config = dict(
    num_hidden_layers=9,
    hidden_size=256,
    n_experts=128,
    experts_per_token=4,
    d_expert=96,
    d_shared_expert=0,
    hidden_act='reglu',
    moe_layers=[1, 2, 3, 4, 5, 6, 7, 8],
    router_score='sigmoid',
    normalize_top_k=True,
    routed_scale=1.0,
    balance_loss=0.000787,
    balance_bias=True,
    router_bias=True,
    n_groups=8,
    groups_per_token=2,
    init_std_router=0.0376,
    lr_router=0.000842,
    vocab_size=8192,
    norm='rmsnorm',
    norm_eps=1e-06,
    tie_word_embeddings=False,
    optimizer='adam_variant',
    learning_rate=0.00101,
    beta1=0.9,
    beta2=0.95,
    batch_tokens=[65536, 131072],
    max_seq_len=1024,
    train_tokens=820800000,
    max_steps=8824,
    dataset='wikipedia_en',
)
Below are experts of layer 2 (counted from 0) of a mixture-of-experts language model. Rows are named router (the router's row for the expert) and show model dimensions 0-255. Each number is 500 + 40 x the weight over its row's rms, rounded and kept within 0 to 999. Numbers have three digits each.
After each expert's rows: "gets" lists some tokens that make up at least twice as much of what it gets as of all text; "comes after" lists some tokens at least twice as common just before its tokens as in all text. This comes from a sample of Wikipedia text that the model never trained on. Tokens count by the router's weight.

# expert 93
router:455558419363542554652552505439520549565489502561562526470514480507518549528471423548576533538510560453500519437472520535459482524564508517528476466497527482511532536531543508516506497513502483448540480517529449386587471452509535413511512547517441496432460477505538501460495526493516499545594500524499491466465478510450457539489520491430430532511535539506526536506471444497526524478557487449473528553506494575451581550485509578443500463520516499516552421510495554457531501482470508492498432535495534485514508482471493472511517541574555493562513499461501444451560539546488480540437529459452457457497477503557477485519471558520529454499485450521448472475522499549484544489464498490567450420470479482508518523529471500516528512534398498491461581479486488470488514504486468
gets: " as", " was", " is", " be", " and", " were"
comes after: ",", " it", " known", ")", " he", " such"

# expert 1
router:472573435430566495584521529431509568483480554542539506530445507474513486509470474541548523487511495530415501489528468541439431495490452496562518532497499522512483581531502546669524503412522410473479504479479448478564449484487548463499544501600426510447508462509503498482470500507496504532475490519539471461480546511518486487482524536481473537479506487442573563448475464510518459471509436534478580552517462531499515494507532540504496397513510581498530424535548490428573478483499495485494427523462466531525535486509512440547504442490489510478502451438515511456467513552472453483454541548433581537465546560525492498510508530458459489503532450543429554541516557534469535444531542496456455425511457445492459554534454526499478498534471507538444495507518520489529502459424523
gets: " Tr", " Ch", "|", " St", " Th", " Pl"
comes after: " |", "-", ":", " |\n", "|", "=="

# expert 2
router:479560480421586574620466474425493571460485499523558506487515525490450485459461481576551525487489505403445441509530487552437523513588463458530531469545557509460490514526529537545528519508546564455466501517482428465568512458505544460501474517480452468483553495508433439520494453575470503475524514477510486492540576459508454541468525508527550491516525533507566501520496494501511457498533514531526582540478541519515504481478511423482473415532515548569494461552504495499530524456476515452495452478496530521461527516511511472547434497551553476577422435402525542468537561519550516518460495472469522466487457510499458506536461482475491498509555505581487574482525516548526547558467458522528554474489434397504486519546454489481450553433470507549455566477456544526582508491474504
gets: " a", " an", " A", " the", "A", " one"
comes after: " is", " as", " of", " with", ",", " in"

# expert 41
router:476545431360610548626446501448449579545531550482558489508505501546574454432483468575529561512569510506541515456506528499480481558542475487521465512553489531441508509516527504559531448495542483511561454485484470445524552529478482450480481532496449486494434437451408481484471495591473468526479494491513439516495593415462456481492516502484482495562514581463498517475474428447511446444555477508463560530504552490469544547548517452492453507525585511478521461519492489515497525529513507459488424521447527443503513500461537501544447480585524466514496460503485513461520565514458445527525521499519537466541465497454449497518475553480481525469543497555555492473500503548436481434513547445469510502506507516463486528542465463467434529454445491491462567492472554502544547514498485
gets: "08", "09", "22", "21", "11", "23"
comes after: "19", "20", "18", "–", "17", "16"

# expert 12
router:404501465391550538536475489425517579473445550515517529549425467553505459471503453572539569450508470489466526486479500515508453516478495464537496501504508538455574504569512527652587478534550573452535514506481437493532468482484469481515502492558486499500577464514505493485526535400525484507497514520547475534481518473467471475490515528490476519508520470481585499491473489490453555493556524497467529478487492513490559500495474498458488476510583488508539483487458496420504533461481464510539410493487526529501587500509479464560560422536500486505498405464544526434503492555463440524533553502496474445550447549508485521521478586455471473548549430591553514458489533558539538486551465512489555460545416474512531463514493519464454528530469456520397561518505518454518512475477487
gets: "|", "%", " km", " ft", "°", " mi"
comes after: " |\n", "-", "0", "5", "|---|---|---|---|---|---|\n", "/sq"

# expert 31
router:560565470380571600604538454448477543513478519470581474484464455456534498458542445552488612517495479475485488494484532492438516571499535400516529486490576507467507477558506476626586482527588449464533451510548479518535492476518526459482429461467464447498536512464493545491509472558408525552537399485520500491540512517413526479529529498515547492519480484478531535520435469516502526476492551549487530515548536432446542522510531478485486531538468520536510453507463490476483535485523473456559437528488495511517531502459473474548460522528533510547496463413503461474462457501461522560514440568432529451504519529509440494545518506530572501538545487534522547473502520473595533410522495473507503505476481448485467530471518519503546493505493516475507485548431494509538472530532463
gets: "2", "0", "1", "6", "3", "5"
comes after: ".", "–", "00", "^{", "50", "/"

# expert 60
router:496535481400559520576578511419498558523524508443551536495463499498491477513470435573547568473498502503490509539487417576471508508512508473548489577481481515467492523548447529630516492495557485495544492542458523461508463558501541453503494535574507473505488511481536578503477511588489538547489460509510462469471558440446433594448515504549513537486475530520543509467464476442479439494486512482436524538490505534468515563562489428549459490461493545523570447463537548530491468458505525526488499496476564482487562493490512474516489427495527531504479450487489444424502449511507495459508550543410517478536461545464418507509499562524490538456509496548500480452510543503519552386476512466442472475509358426507510489561499516467467519493492548529448474524444525534478525449480514
gets: "\n", "-", " (", "\n\n", ".", "°"
comes after: "\n", "-", ":", "°", " ft", "′"

# expert 64
router:424577401454614557578500476364475504507503544494541539532514497534555484432467477585529481481549478465458523431505482550482490579517460482530506522435523559467529495538515498577515481521534526510506496566457493479541528488498500503501468496557504497410520504529535518509476484556496483557571519530522464460485549561482469506492483477519449447565527517485482541493454480491487473482579423471462568506488513456502558497517582482483488494488516524503451485561538503452556537479527544415508502479509522509500507502469535472510448428530478435499490422484504452505508554544458484556501502491469588473470513538515487514483444489515461463554480472527480562469550561559529571411563505510555501472516426438436485441481484522514489490420446522479543459445505510508591441459473489
gets: "0", "1", "2", "3", "4", "f"
comes after: " ", " (", "2", "3", " won", " tw"

# expert 96
router:451558401410606517574511492500498496505531558479539517480489410518541471512515434539547578484542479480464478458479524532466518548504505473433455498513465522479463488521409524576491510502550477535492487528494379449522517478537486480567516504572446478467456472490474515485495506577452501522462392453514431490550499509439407555526524514535489522567542572406488539541457423456584458486540534510485495516503491476454534521579575503507482560514529541508528484504525497471520541453553454478520444540468510472523524524407502515560449460552530533538511453490495506479508496495478505527541591480523485462563463525482476461475469525428520530491515500503509463437507482509483542436549488457486450487491465454525444535538523544463519539469489451553491552472478500509561575518497452
gets: ")", "\"", "]", "}", "),", " R"
comes after: "19", "20", "18", " Jr", "2", "17"

# expert 83
router:536499497386591501639493454420480542536444500510584516505501506508473517484506469560520474545468470523481466510500512573411482544504513433548476484469487593443535526555506589594550481509552478516490471535482490472530482472503536414522513514490450529455552486491484526498501421559482536592491482487531432469465548485469436461466500558527507520558528578510533590476537468453513412483539499428498539500500485514459538483555535479511498464545562505560475483491490528536541534466450505486457452502519452538509522496448517433506517456519503489534484401339468453484456535521530518538499491468466533502468476493537493473502497511504455514477552498535490524462487534523498460403454482526491468471457453441504514471516485505511499549485454470527447524488524578511490464455496488
gets: " ", " a", " two", " right", " four", " short"
comes after: " |", ";", " in", " had", " In", " has"

# expert 108
router:490541464418598564592531484457507564497522516565565505519518486455537525501484426539524527544524516474412473507492469496477463528557461506514442436530517467528511538495490563582559476491574438481419470556542414501525482504498565493547458517558431519441491522502462513476460489554447534568471509523537433527469529548482487481514527518503459512573479476486519588497461463487483505490520501465453576556476512523443476492518530465493498481480523531522446447488527472556449536500500508483492463499488538497473607456525498444593446461547490483510516453462494512475505521512469502573485491521471544497484420465536455467515525497494506461534464459520524542457554564488505506421560519432480461475490343445474497458580543547471497488541451476540431565498488473531482499466476508
gets: "20", " by", "19", " comp", " per", " addition"
comes after: " ", " to", " on", " in", " In", " was"

# expert 73
router:441576433473552585662513477389441570488458552533557525511480518523530471476534487545571537467545498471476487494458536535436481509504454457513521494520524547492508537511446524513527519520616476584512491536522403505555509506476520455506453517585433505451478437457501540492477453522465475523454477534530451509503515518444451527497511450513483537525507499498523528483430513453548498512560530533443521548538469509509505473478496537431470471555534472514486464492485495485489538499461475464529478514521487502516488567454481472524542471569536490496489456479484457504475547526461454552522519555473604503486487529487481527521543506456486505518564507552510555486538539542520553456439511472484520487540352459462431465549457520524451485463451542539416555480475532570538452497473474
gets: " the", " The", "==", "The", "===", " this"
comes after: ".\n\n", ".", " in", " of", "\n\n", " |\n\n"

# expert 14
router:484546477391563535661520480355542537532500519512520453490480431481473509478478458541541496492538567491467489490459582551444511488591516495535477536544535504448484487526471526544529510590581490478506479510537397479525482497493544528492502538522488442491577463465483518487493436582454508475487507462528455484462574451455434510475474525490517541506485527494522537496479440442483458522535467549446509535488543531469518515430497458466477462522465484519552495493461511509523486491503507477516477506473526569508432537492502496525460438578544474505474469462476429463533501533508464500459526484405516477511494514504491515436471535510531559458551499536527539499500526540505578468480488510439523492575439376482457530533461525532497509445480504504415583436490477495519555516489458
gets: " the", " a", " The", " an", "The", "the"
comes after: " of", " in", " to", " with", " on", " for"

# expert 62
router:481527481387634530559493473418462545538453575555555538473462436533535507403473488576578503493495458492494441459511507535473483527539407469496456515468474537457494469539496505567536508474607487512513464484446542470518489548505494524514508516515422480503509487493492504471437460552468505574461462474609454524551531500496477476463536456512518481532511519521530496557527437431457472476518479493453520535554462508504521501604494536512493494494455451479505526551496533551534519480530494505561442473454530501544498480466530450530488468541533505510565508413515461445519522502422543501564598434401499505520430492507483500527493508446516475497509468535470577495460516521491555506500458481499495521453454438491527483571450515458435487502404539519444519503489528513497525481438486
gets: " under", " over", " than", " within", " about", " between"
comes after: " ", ".", " more", "°", ":", " up"

# expert 53
router:466623468412648510559512439404486557491509544487554483526435472462515470456494518543579507463519469484486509505488475527483458497508455468504457524490502538532475542525536510681538522500531456522528512511540473468510461526509497431492498503572461528455546477498506509479436475568520472576472510498528514526499556510492504516487521530480509510594505465475481530452493423465468441493537489528505570529516512501508540481536522499488479454545557588525525444521488491460552522504467478473534456465498512502465615538464534493505489459515521498540484449429489462469450547550466519533510501499469593523438535529519505535493482513474508422573449543551496551512563561533442492459539463556508489482477378448458474501538494529509468506487456491530511517528499520525528523428506450
gets: " m", " b", " s", " f", " r", " n"
comes after: " the", " a", " and", " (", " \"", " of"

# expert 88
router:447519507383557524586491491451536579523520512528535526505471481480506471427462473552563504460557477474523418449472521550489487519543465515533518506530544505475436501531518530552522509488594494491511498476464482437579477431504508483512457455513459496454481455502464478480466435597534467551454462426532455509515551517522497491536509523461517534548496520470498569489457457458492466510523456559506529531517472499484568507480541423465481430549516592493516525479513499507477545492472561446533457487443608526441569484491527521589447452586554524540486498465584447490479497584530476500442561571532480459469469555543464519464524481536492501466508461528444558449485525539556513560549506516483487498519453394526503498485551507468444570508456502524498480457481516553528508547470466
gets: " a", " only", " most", "ly", " all", " of"
comes after: " is", " a", " the", " of", " was", " as"

# expert 69
router:483529513415651500531465471442498573452470555529528507464490489435573520519461406574561451512544460472472506472436521502468550473497452430574502513546514461515510577519478560641589476522576517454515498519544510485491528513487564456512499484506503506425569473494506529481477455489487545575502476489535432486508493511434455459444519511491499542531528493527539517515492443495520450467537467535466535508489493456474556474532523481469506493517505493512506442502451544505511557511490549423488388447461494537484505473523538511528441468542492455560584443495523448460460554512523472469478477504475550501453498507507418506481520505457549480518471462547518567528508539491528578465497495511524471489561384441431501473522456530474455510503520519457484553483501554516489550541475470
gets: "19", "1", "18", "2", "3", "4"
comes after: " ", " (", "–", " con", " rec", " Mor"

# expert 123
router:533527427375510597591513478411486597506512528478595461505505407475504460505498428566536473449514509438551463521469507501474408588487511518517491540464492489497462479459494564620499440503479432512501462547458455490528508511454592457498493519495435516489471488485544548519469464487524560541509541510515498450497552487489487465487578507521525523484562530463563509503478463437508488514513487444516574496474478447431527503438503526518530496506475519481505507517507519501507524395463531455472507494415536495484532478474537517562472520523494518535478458483541459464512514520529440622501502539487510441472528495538448496504509505486479501481445506532478547476569495488472553429502513488546465497455415448531503490541576510487479521555427459500445581480476574533540472508520487
gets: "-", " and", "==", ":", " -", "_"
comes after: "\n", ")\n", ",", ".\n", ";\n", ".\n\n"

# expert 70
router:490531457421566506610545455411495516526520532511528496461481495500506529465471436583522570514478502500453481508489477517487470478493544479450467546486493516456492552504494559597548555514561487475542518522548437475557502469472552462497474500533426471418479421466514537498483404584490528570445471444521524486490514500522462504467532493506512525524496507428526477489486469450467486492516494490477557555531537440531491519529513479507453416492484540507447462529467493451486484403522558456566462509507482544521584549427534486527548456520503466600456464439522456470527484469469540517540496488467561470530542536572465539477481503552556528472519486507453548463521538585440541386482440495465445432492420422521476458558480514479490523467471506511460539480481499525480442472479488
gets: " ", "l", "-T", " Sub", "-M", "duct"
comes after: " |", ":", ";", ",", "|", " /"

# expert 117
router:491559459428602546591475446419485503560492566539576532499469447486485507500481428550479521565533487514485499472524498531427580532474506494496517479575500497419512511536524489592596523479584413518504518537522528452537517501490542481450487486463452465466495461490430519482456453480439481540518472543592439507479493477465476495485509463518519489545523486528558477480438481467493529490554443565515547554576536540475486451496527535460456465500490528548532492507522536556565508446486534478499444497470506546498449501448529438571510464545568558520441477436517498490429514536470483520505518526465568425498499514500506562567502514534474528529466501519507513501533506507557490430534547493474481492482518444518494512538468512463524525442448445550411605507528537510585491490432464
gets: "0", "2", "1", "5", "3", "7"
comes after: "–", "00", "10", "50", " New", "12"

# expert 35
router:495593406389692499617499455450482568466458508513497490505461498482556547492459452557512474527605495501454471426476534505478518465510478463542462514458500515395520522514492506618597524494598453462513466492491531488525485522513490495522455491586500484478527515509505476460518473522504536574505463535523438529502497480482532463492479540542500472502558524471483496527473481518500415483542468545512575525534474506459530513526490538459476508510492499540486487522500495537534536489501521474453428429467508526553533499502504489512496483532502472543522473468538434426478535522497466512553514515473601455450504485548478504514516486469513443505488538572468545461557470527537576412566522466532507498524489412515466472531496526480532484501436509481461490519499498529493507481447419
gets: "10", "2", "3", "4", "5", "6"
comes after: " ", " (", "–", " $", " +", " −"

# expert 30
router:432494461418565501535502523411495551554487578529543503539506434537526500480461442562544516533554562457452530483479486562475454482553489490536458515542524490461536480530507486577609459456525495501496451490438438472509400503504549500475481514481461517419429491537514530478537471498465522636495478505544419550466584533506508536527470504485532523503493470501532494503512467464508493477620477495435490447463500461460507502483471532491501449499546569518490450542527460492451526471498545463513474457465583531573533468528509458547548491509563442549495512457504472443422507541466445483539476522490538496450425546486465525444476466463535462518523496520530553431549558531496561447575501522497508528548486445495449513526491547480492502568521479520426487447527496519521549542442505
gets: "|", "c", " well", "ut", "r", "ex"
comes after: " |\n", " C", " S", " R", " M", " F"

# expert 56
router:501620393410660498555507428462502542481535572541583489517463495479523482417537509563521563499521512456468483469563573516466499538570520506545452524453537530513488553506491541700568519567553509531535424498541485482539425471483506491488490505513478490450528484544558478480454442510480495535506512516524495444518525484512494478534525543515531511539509491466507559501477428522468475493541457563487544522515524556508543507443543456512517480478546549488521475478459491453501511508503477461500487471492509501471540529490530498571512512536493473541504442465467516445507570534504461524488442520474593508457533440506500518492499514497499472527494486520538532479518537480523528449463461513496503489498462375503489536503504531485508493547457528504428603486499527528568510478488463
gets: " b", " c", " s", " m", " f", " t"
comes after: " the", " a", " and", " of", "'s", " his"

# expert 10
router:447578459406524559571472518390486563536454550534551483503490488484515508466480415543501492456481507539549490478423515502580504499547421477502508508517470562464552510509452522584592506548529563520495477510449541469530525506440541476528487477499490555452534450485501488476491454494501493589505477467515524553502480463491446537519482521486491509522563490478525510496495472480515524474533494485427564511504559482498565477526517513482504511498532479536550467519506464521467491446474524472488398520489499486532557495542545500573509458588456413500519364469504431438421505476455422529480520542502497513471491546542461483483434509472482515527465472569482588432572542533531613465553556513464504493531488488538529535525497549424424535498456567509494498463487502526476510455513493
gets: "|", " April", " October", " May", " January", " August"
comes after: " |\n", " the", " on", " in", "In", "\n"

# expert 0
router:504629467417529581612514443440537603535425608522566463453478436496532530504478440554467516534535489482456520464471564570424501502565471475515531482503549513524498542525516532561503507562545497513514487483561462470564482472522484434460468557479496476486483487496529502513474405556460506499451481483527470489513486524437467466507530513464408532485526497500493535459452438520466456486522476476436548534520569545438540546477540524512464489494564548487489471539522523404503532483558557511516494523498526522462576494466512511516485465560550480527488440497527449434468471512515473496481498462447575492474487530499470458492503461423527529536506476482471548458508492546529521454538487506527462478437413453460524476522536569475521560547443463545470533484506555502568523537457484
gets: ".", " but", " that", " He", " the", " However"
comes after: ",", ".", " However", " DF", " that", " by"

# expert 102
router:476562477437593594555498490444511526538475523520577516517503492510479479503482534573557486513514504486465460452482470522451503533531513494516496494516525492505471472544482506613486477483575522505548506512470457499577471470470522459512529562513450483456534448503490530484480464550483489496498477577531444480448585527465471563477449539460493533533506543461532591455450436489477428433534493439476549600530505472508544538525585547440486465497546546545501481562564469479513509449507506466504448458475574531516533493457518491515528475518538521495468430444507505442491491515463523526499529534456553485475532527472419484560468554538497515512534514590470580480553514477465540447509573476466489487490401328504532568564528531487528506490494497508509497515474547514492478451444490
gets: " C", "C", " M", " T", " B", " K"
comes after: " (", " \"", " |", "==", "\n\n", "==="

# expert 87
router:470455478400584548609492531473463622500530451506550466505473442489521499541543482516533518461531449497481479519494476546454522486476444491536483553484568505439500528520435515560516536535586502495479497564454437507495449564475517437514482493519496433445499517463506571484441401653459526558552474518497483505542512498490489570477487522546476502502519545486517518523511532463500501524584509500497537543493497508485524556493534538490426402512542549553486404480469562474541478411482478451515450459455548504535513504508505458555468527525453472558510461529535469462549536504505508484520548553501480467460480539507401494499537535490524510527508478511488509527498524494516529443556513456411498447537399420456507514540459543504466554476445529515502521466512527514519478503446500
gets: " and", " a", " or", " &", " no", " an"
comes after: " as", ",", "°N", " and", "s", " was"

# expert 113
router:435510435413546559555523499437482567507481487514536541547487518468484489457500496551573518476536537453483495510488576535406465468554447446528475494453491495491479456534476488703535510551581485526524471536498543413542469514462518437504488563584483538450519506492492537471472469455540561498499521463539501508519493561457478550463510497482477509529507516508519565449450525515498464523535530578443495549529513496494503534508482510486529475555496511492517494542514464490532502487512465442508425488460488472497566495402521484574489421559535532541466474503546453457488478529526438489521466472521543480498515534513480569510525506509486517540513462538502574429555546498575569476470550537478456480517391357539483500551476479478494543465478507500491485464516523475545489496470490
gets: " \"", "==", ".", "===", "=", "th"
comes after: ".\n\n", "\n\n", " |\n\n", "0", "1", "2"

# expert 59
router:450570497457569479625519511467531525482484570543581496499459464473564476500475492560560532513522493436474458472506510476477437532510487437508506554465483486457476568548492494649584452501581488423497492466547447462567422515537479424510490494555449465426524477522491516483464488562507507525571472477555511418410463507485502526465512524537446519519539511413580522531472495497507511517560472479412547526504471529426495478498505533512511456470531542532472455519473482532482475487511480511541432504486529495519606486467536486489458421536524531503469428408522455476518497517485467486460487542476531451515493530531496552451497510468478487530511494518490520480581549500505557459567550530478470519453464428446491431518479553534503529535440484469447486467487482490524486514459475
gets: " ", ")", " of", " Win", " DF", " l"
comes after: " the", " |", "|", " a", " one", " his"

# expert 58
router:439568452348541564530521476457488514493523520524538483519485482534498478428539439573530536498486484448451510421536466493473427491521537483489513473543531515475494484516467516655519469521592451553492488530498439427551452511477528502530451438543460510443448512507545516467455498448437470554471529537512508474555513463554451427504534522489498522469512547516490506502451472398483488464556470517470544562501491584511561444497564532465475455524523588488518471506491501508502518454533563454546473471521535561474544467503530487594493470517567468540526455472468424492460493528482553504532485559475530533466526522470457504536469507463495521466519410551499564498509528514484563489503544552516530512530405480488531553508533543476476504508490515474415577521445487497530529501509516
gets: "–", " ", "/", "-", " –", " t"
comes after: ",", " May", " September", " June", " October", " August"

# expert 74
router:420525443319556541596538475439465547518476580466547512503471486478479511478477490555501519529522536460482476458457479525528494523450458480562459523528475490449549500553478539592505444540571481514530457465507449482493505494546525466510490486566541524431508459497519552482503442549460495518474407545559481522520511490472516540499543553513520556550539572486521491510527485476568401449560492499486494522530523483505499499484461539524469423559488494527522515509460512508504541442483475510476433475460505545531478461421561461516521494552504489517516453446456462479448473555475507520568446511458550449484469523509453500514474526485475508456514476522576506439589529524555529488569488518470479457524387394527498521559460523488484542495456526509432523477478493521515574460464457
gets: " the", " other", " two", "19", " his", "==="
comes after: " of", " in", " to", " at", " from", " and"

# expert 68
router:502500407430651505609553490378530521449498536528504491474439495509504529489490404548525526495481460454447434461497477542518486441467478516530491534487543513435549480513497489642561493537587487519519517497552475492494466520486511482441435518618444498454503444518503528511490473603479492588521481466491474466505578482519413527485448537484544471507479560450571452577513502462524419506545504467500524547527515497476533540551531544471501503502507514502466439497508513504475490458493525477502427472478532489557507507460577479517480448519532427499511475478523460469516506534471500548521532454489598451500550495521505510479488493565487503502507516546487540493476522509495572454516508478468494471475395464455509508544458526465521548496460502512457572448499536520520516498485489
gets: " ", "10", "See", "+", " writ", " GP"
comes after: "|", " |", " in", ":", " –", "born"

# expert 121
router:495472471380588558579511439449470510488471469523610487548456526493511511476515438541541482531497509486431564479551463511435468458470498463511516489509512498435523439522468491637493458507533445528541457544535503502513448545493519476504490531525493521473494488511481551450477448451498493544500523444578455473506525526484490582423513521521522468564516501445556474463518473482521510501547468572463494485539494521429481526536487519511520397540525512496526475492488516459551488469551496455507423485412543493509522520494561431514475388589458490532453489433483528517500507512474441573492470534465596498482489519517430492445500566495455546546514526534471536495543561513562572403521538522502482460547476431508486526482492506479478539514501525506478565553511541477514524479423494
gets: ".", "th", "st", " World", "nd", " New"
comes after: "0", "1", "2", "3", "4", " W"

# expert 89
router:481566484432568592570516522411555578515547543475549562482483549507480478391438463562564557488514509512452468521462470521454442500509482489583489475452507497540470516486457461558524463526638500423541457485521437475529509498461541512470511518486459516446521446508475517499478513598463541544500490460532438488536506500443483489483535527465484494529541547486491546504420529365491462456513491537502529529486523538470576516483515471451462437496537518562455418560554476475499525555495484462465461462484494473526571477519552533557511508540533506515450432459429435475496480492470521510534500489519536458559536504478557506540522485467492485506580512554488544494559532487475545497585546495506432516476445452466477521525525517468470467463451485495500480495450500505547459475460445
gets: " of", " In", " to", "In", " during", " where"
comes after: ".", ".\n\n", " due", " In", "In", " based"

# expert 18
router:511531462414530527629489431413499594526545566566534539533489476478450521499488515523524468490479506458434494489514450527448493567472458436489546504449490521411434477507510522536523516481510473417534406527516529504510511470495514466520446533519481456478482494554472485469445479529531473549538484416544434526512516548521479473467481519521488514565467538481514553504460448485511447475500505570525532526520510568441501466469477460527453449480537492574480498529500546506496463399512470434536434500496448535519536518429577471550500464558471523530498481450510467569462556492512507557518532495483461459485487474534505523526504521531537496484521457553450527462505551587574527404491516472505464488525446390506494483496485517456453466460427472558416545457508576529555468506475459
gets: " for", " of", " first", " some", " more", " new"
comes after: " a", " the", " number", " for", " with", " —;"

# expert 106
router:446495429422551555582492455416491579517508571485536547555498480506539476490514514530533500526483515486511512537483494528475535487538465470561521471461515469437509456448492507619531499502572460471543469535469459479616513448500521427520548506530453483467519404534513466467526476455488554504486517479532512525474518516501482542483485546480518478502523491481443532504480457471507428524497458495450580523496526561468532439530503535473439412475561480493472497565498477490549565494503527441504436510519519477507585447455595488500520532517541489512527442508474464500443572489499535457528502514423508450463439587523494492531466500506498482513506448525492619482501556586511553409514506477500529509497480379498537532538514529488475524545472588480407498499533499506438548482478475
gets: " on", ":", "On", " from", " On", "born"
comes after: " (", " No", ".\n\n", " on", " Born", " Died"

# expert 63
router:434535437391529563593501503400509569548465561475529498511528502462469551545532452575566516463503504484524530460468501541447465504502478496452460491533516520509475483545457561592536507514587498426509540548499545532564495464453538472512476489576457474455547459511515515504469451517466490580527439524485479512459538546486496501453509504508451483510495599499495517468500441500503450469514498441470514534494521453457505501575531480485488427531513480511485448482528538504467512424477523496495412453430428480515529445441510488514470461587523481512492466435454476494446553500517473512505570567484512432520520497575496468466549540577505520523536466562506525460496593500471517458510508518483453528469428375491471456512469527489539549471490521538453551518551562531554536480483521
gets: " (", " ", " $", "(", "$", " +"
comes after: " |", ";", "\"", " /", "}", "$"

# expert 5
router:486581483403534591588496524423456574567483600480555454519497507473498515494480501573572543514507475477384492522497404550442468542518466508557455481501493561499490523534514516642541458482516451523480453512500481490516476535429491461537464535501441538445497508462489451517451428515478475538497481505547506482488503545475489539507498539471481496485503510445512545489436456490447442486482465480477516582546480532458474552514494553510438460497553544541540478543488479445527545472492492499486444481512560515507540461499481527540515442583553468511504417434544449439500565595462530514490515507472554504456528492528493501511502548500528461497502502587512512505535573529487493427565508473474427481544486437440471514546573536477444515492463478519458462541515540506531466509480506
gets: " |\n", "\n", ")\n", " where", " that", " but"
comes after: ",", ".", " and", "%", "0", ")"

# expert 51
router:467485425363568573554514478446515537502507507497517484471457455449505537484514440583583497517505527447499515516459524514444489495533477471549482507478557504512540470514523535645579569497573509546495489522502518403479488522467549451538491498575483515447478490451575534488451468525463498600505479499495492510511521527460491504475539457481467464532523544442541549475540451483575496517542453448438550554501504532477502465487612464526518447527476540486462487509461524485551535428416547501510446510497492513515619497455499484504520429563470481531522486453501461478489532542503571482484529532508549474478530506502507489512490524542527473485448457530460556449550567559508533550510521478450528495529437401498527474509545524445526536523478472540438516502555558498520505479484455
gets: " ", "–", " $", " .", " +", " −"
comes after: " |", ";", " /", "1", "0", "6"

# expert 40
router:404572453482579533565493504426405559516507538479503480516506484497446492525489506584529483441552468461470464449496491519449468506538459469504541467587535517471508621589514520641521539526514457491528525488494426462559502537488520410502488472565467473488507470505486474491422401581519471525478446498512473459482524494481478485485452490537501503516491530464579565482448447440441473504491484479494475505488493505518592487523564485516470367491523562512514457588520474466514515536448495447492463511499481545473570531443574496575471444517493512535524459468494475441484536535462527488499508513502481530466487521474537508501495530486493530506518475579466543498489527510485562441529481447496504503464476498503486509588503511467502488568412516518509476505525552551522514514433437
gets: " A", " O", "ol", " Al", " Am", " El"
comes after: " |", "-", " of", " L", ":", " R"